{"d_expert": 320, "routed_scale": 1.0, "vocab_size": 16384, "norm_eps": 1e-06, "optimizer": "soap_variant", "batch_tokens": [16384, 32768, 49152], "seq_len": 256, "steps": 10615, "dataset": "wikipedia_en"}
Below are experts of layer 5 (counted from 0) of a mixture-of-experts language model. Rows are named down (a neuron's output weights, with its number) and show model dimensions 0-159. Each number is 500 + 50 x the weight over its row's rms, rounded and kept within 0 to 999. Numbers have three digits each.
Before each expert's rows: a language model's description of what the expert responds to. This comes from a sample of Wikipedia text that the model never trained on.

# expert 1
What it handles: Word pieces inside names and words, mostly consonants and clusters after a capital, such as pl, sc, ch in McC-omb-e, P-oul-sen.
down0:514369452437531457452507431534488458445491501601468552483519468432556515423467538517535445579534506486513364512581443561465441453467468469497482534500577512441464513559593494435497484556532617518575407463454521515540497561594458552576583497585520566559487594481536479467456490460519629549584446580557473501461503493545534441548514512546601511524400519497477460570453496474590514417540552444509487514506423509469530516543494545455499569463490532474465519577487451505481551508445481
down1:427485522422546523442409503582572485582417530519539432488516518523409393507547531511569427452428502477488527482398502458499499453596402473508611471418474512433444431553387551600524568496541486497556599495528534414547530434434513466501487580541546453484580530569426485480490449527497474442567533563518486369594565555421451465489470535514474487575457493494541508480584536587546514449482566492483498540538501537462510465473470467508481542514545510559501510486526548442443502514528497
down2:538459468485535462512423557427452509507557509549560496435425520572555554484514542549493479501471428485501395327565504466542451467486412481543452399567540518462548556486462438559546477467556561460518575402487542529446480509496594593529511480529521485456443456501623450447386596560514538539455484502500537531442557585491512469528403625555498514509526552538502477565508517467513508425488520421507509531534519560428512462584487537502430489450565546402508512505495549504473480548454528
down3:476521462610520521496502502396523517527470498456585381508439502493537574477468570524513596423499490468481471528509460512434466466487441542470581492543426484532512512419439397456461399466492454369502563552526528555457596536519574444470462482422541571476525551478431597459467504534555445470477494380490533449548522429524464550538490414541556482470535423421400489436586457482514437455457488473427459524570557505522530452544492505447472458513494516526529505552560517448528487561409577
down4:462448569510442510464436421478584604529502452572499495502446509530615475469499465536536499437520534502472532520524498557560477513573552492505489516565467531532575450480557472502366513433542548487478506472440606509518536504584443440485534505418513532579528514561495530462506480593495414498504470393466496492452569565527500486520442466446416522407487430506592477482460442566536487559518468521492603549504597447619438498526456476518506610462619484430505494488477454435508443603560509

# expert 22
What it handles: Syllable pieces inside transliterated Asian, African and other foreign names, like Sh-ama, Suk-um-ar, Ry-ū, Kh, Bh.
down0:533479444482451483437548589494466418565425647529487413550541473486471446532536474502453585630533461469489537426452463498471518498496482521460524542471455548577501532460519453475421485631514566488521461538555549425557519523465465528546424523461531530434514476459528516512471532488468611535403490511486459513548455487469376530494581562474487520530526476473467484429484552567459495484494464566574478441515459480505470501406488424467549494524452458587552468403528548441506609430622570
down1:483516440453551403493409388463453463480447515525518468480448531506559555520478524450527466506447499492544507495485532444567493546507627472415543525525574575518440589505555514568526414556469491539503531469539540463520497418554456478628436480483472545526565505519518554435520432577465458520515416468538453549480451510525446513543549434547546570567599511515520409391499591584533387532505576514503548493488536503435492560491517490556508521435484454547387478514554459602545494467586549
down2:636477617544592453549532511491562554523518495479455515464555477427379486531486483502506448518564471482438448522580527514500473464403543503440545418490528477541501499455443480480509428549444460509436609602560537572540557570415447492506454432556481531429494519480451451440469464585438470509468502530439520481474557598581493512518563497530480585518552491521514539458608491506433483571546489529526577451568490480477576471488476510489473514465436442536513492637525443629518504485448541
down3:533515447557477562444521560480530503518493399617432474501394543434469515519535494482531487541544456498493525486455517497544429542474511510382574537488497495545423557547464498427515541457528459573574461479499507502573514428524478521514366499460482489466504467492465526517515555620355492531540463534591517595563520448530554575477510540510438441489463439504513485404484500522409516553427436489451587549445446413508527409523545489407551538495580498504503465437527486591452401509494570
down4:475458395490598507425545555494439515527436493585517470444590473554412499601558464472474441434532537482553560434530414475465468521445567534465469445543467450457461529459415517505468515478587494516428421546530424576548473524448485439471527493464492531595500467475410531519438633482493483546589559506466543399426499522575484538593456469547516440506468552527586509592550512505556512525487527512449546419507541457489523594464439480495519480532448585476442511490458515587552463446541451

# expert 6
What it handles: Final pieces of split words and closing punctuation, such as suffixes -ers, -ation, -ies, closing parentheses, brackets and quotes.
down0:491439495483507416516473431546483615537517502432616525513510506556437480568520465489523500495439478540509409532487452501565500437452411430611526456487477538584399595590546599540387524513481486449498517536518476498387535448439511472445468464425502496482489561461517500440465475479495474517493484491478524452539505617518444508468543476366439508508536506549461514584591486544463424397617554513508495593446613489413470541463508501496539491444518544476533435510509492453504551537530524
down1:445526511500486488508465511490469511478490517570575473558503566541509454410425450501520495500543509452494409500505449378518500587469466432402450415473639520528414577451485484466494542407495537524531448497542595418514531533484516501492427522408516482469588517566492498526515486527451490499486487476521521604426472578513570543481475482360503450476507475485546547548463559514566607502493444496592462554549473552541439489498536557498521588452455479510518536407485547388466433485533642
down2:441528549491561478574492398520529557502491473518491572468527577553568557449444525573506452576486406422532552501529493528484554459577478536505474476497472503570613569442642517493493504481491618514448464517471517439389537524540516446441559508484428558477509514467567447511479505507453443598513534549479516541458519479481432508513425423430441449492567508430498465483497507505419449550449436601502638527501521455545560533539509553455461531467541475506505625505488506619405452509506478
down3:531482568455468474429510474521501543532456500484514479463496557499532518519413500520580503516564531506465478404428436550501464589507468474524474478531510533436489472478441502558487448472432458580547590548531493614460483471503520533558588487514424548514531468459449539523491423418507543423486550493459557498577559546487482472524548547465547591420536509495514425584537559523621571531495554559542581621430518432425463474394471427515513383563483446581465524507418557444485491456394456
down4:500414478443501483466501460491419549528494526501515533575490486444508425488438443483493497519491468498522572364476480548489490497538455596458431496429461585466489476484471445458422566481538563481507521496521495504494493515502519589538411539540555550563559586591471485519384430445515539506599452457446523491484553555526494443541632435406534508391566567511454469492435408583549388474499469505547499477585470492482569482506585557523434447617462483527505478434539461535467505421483526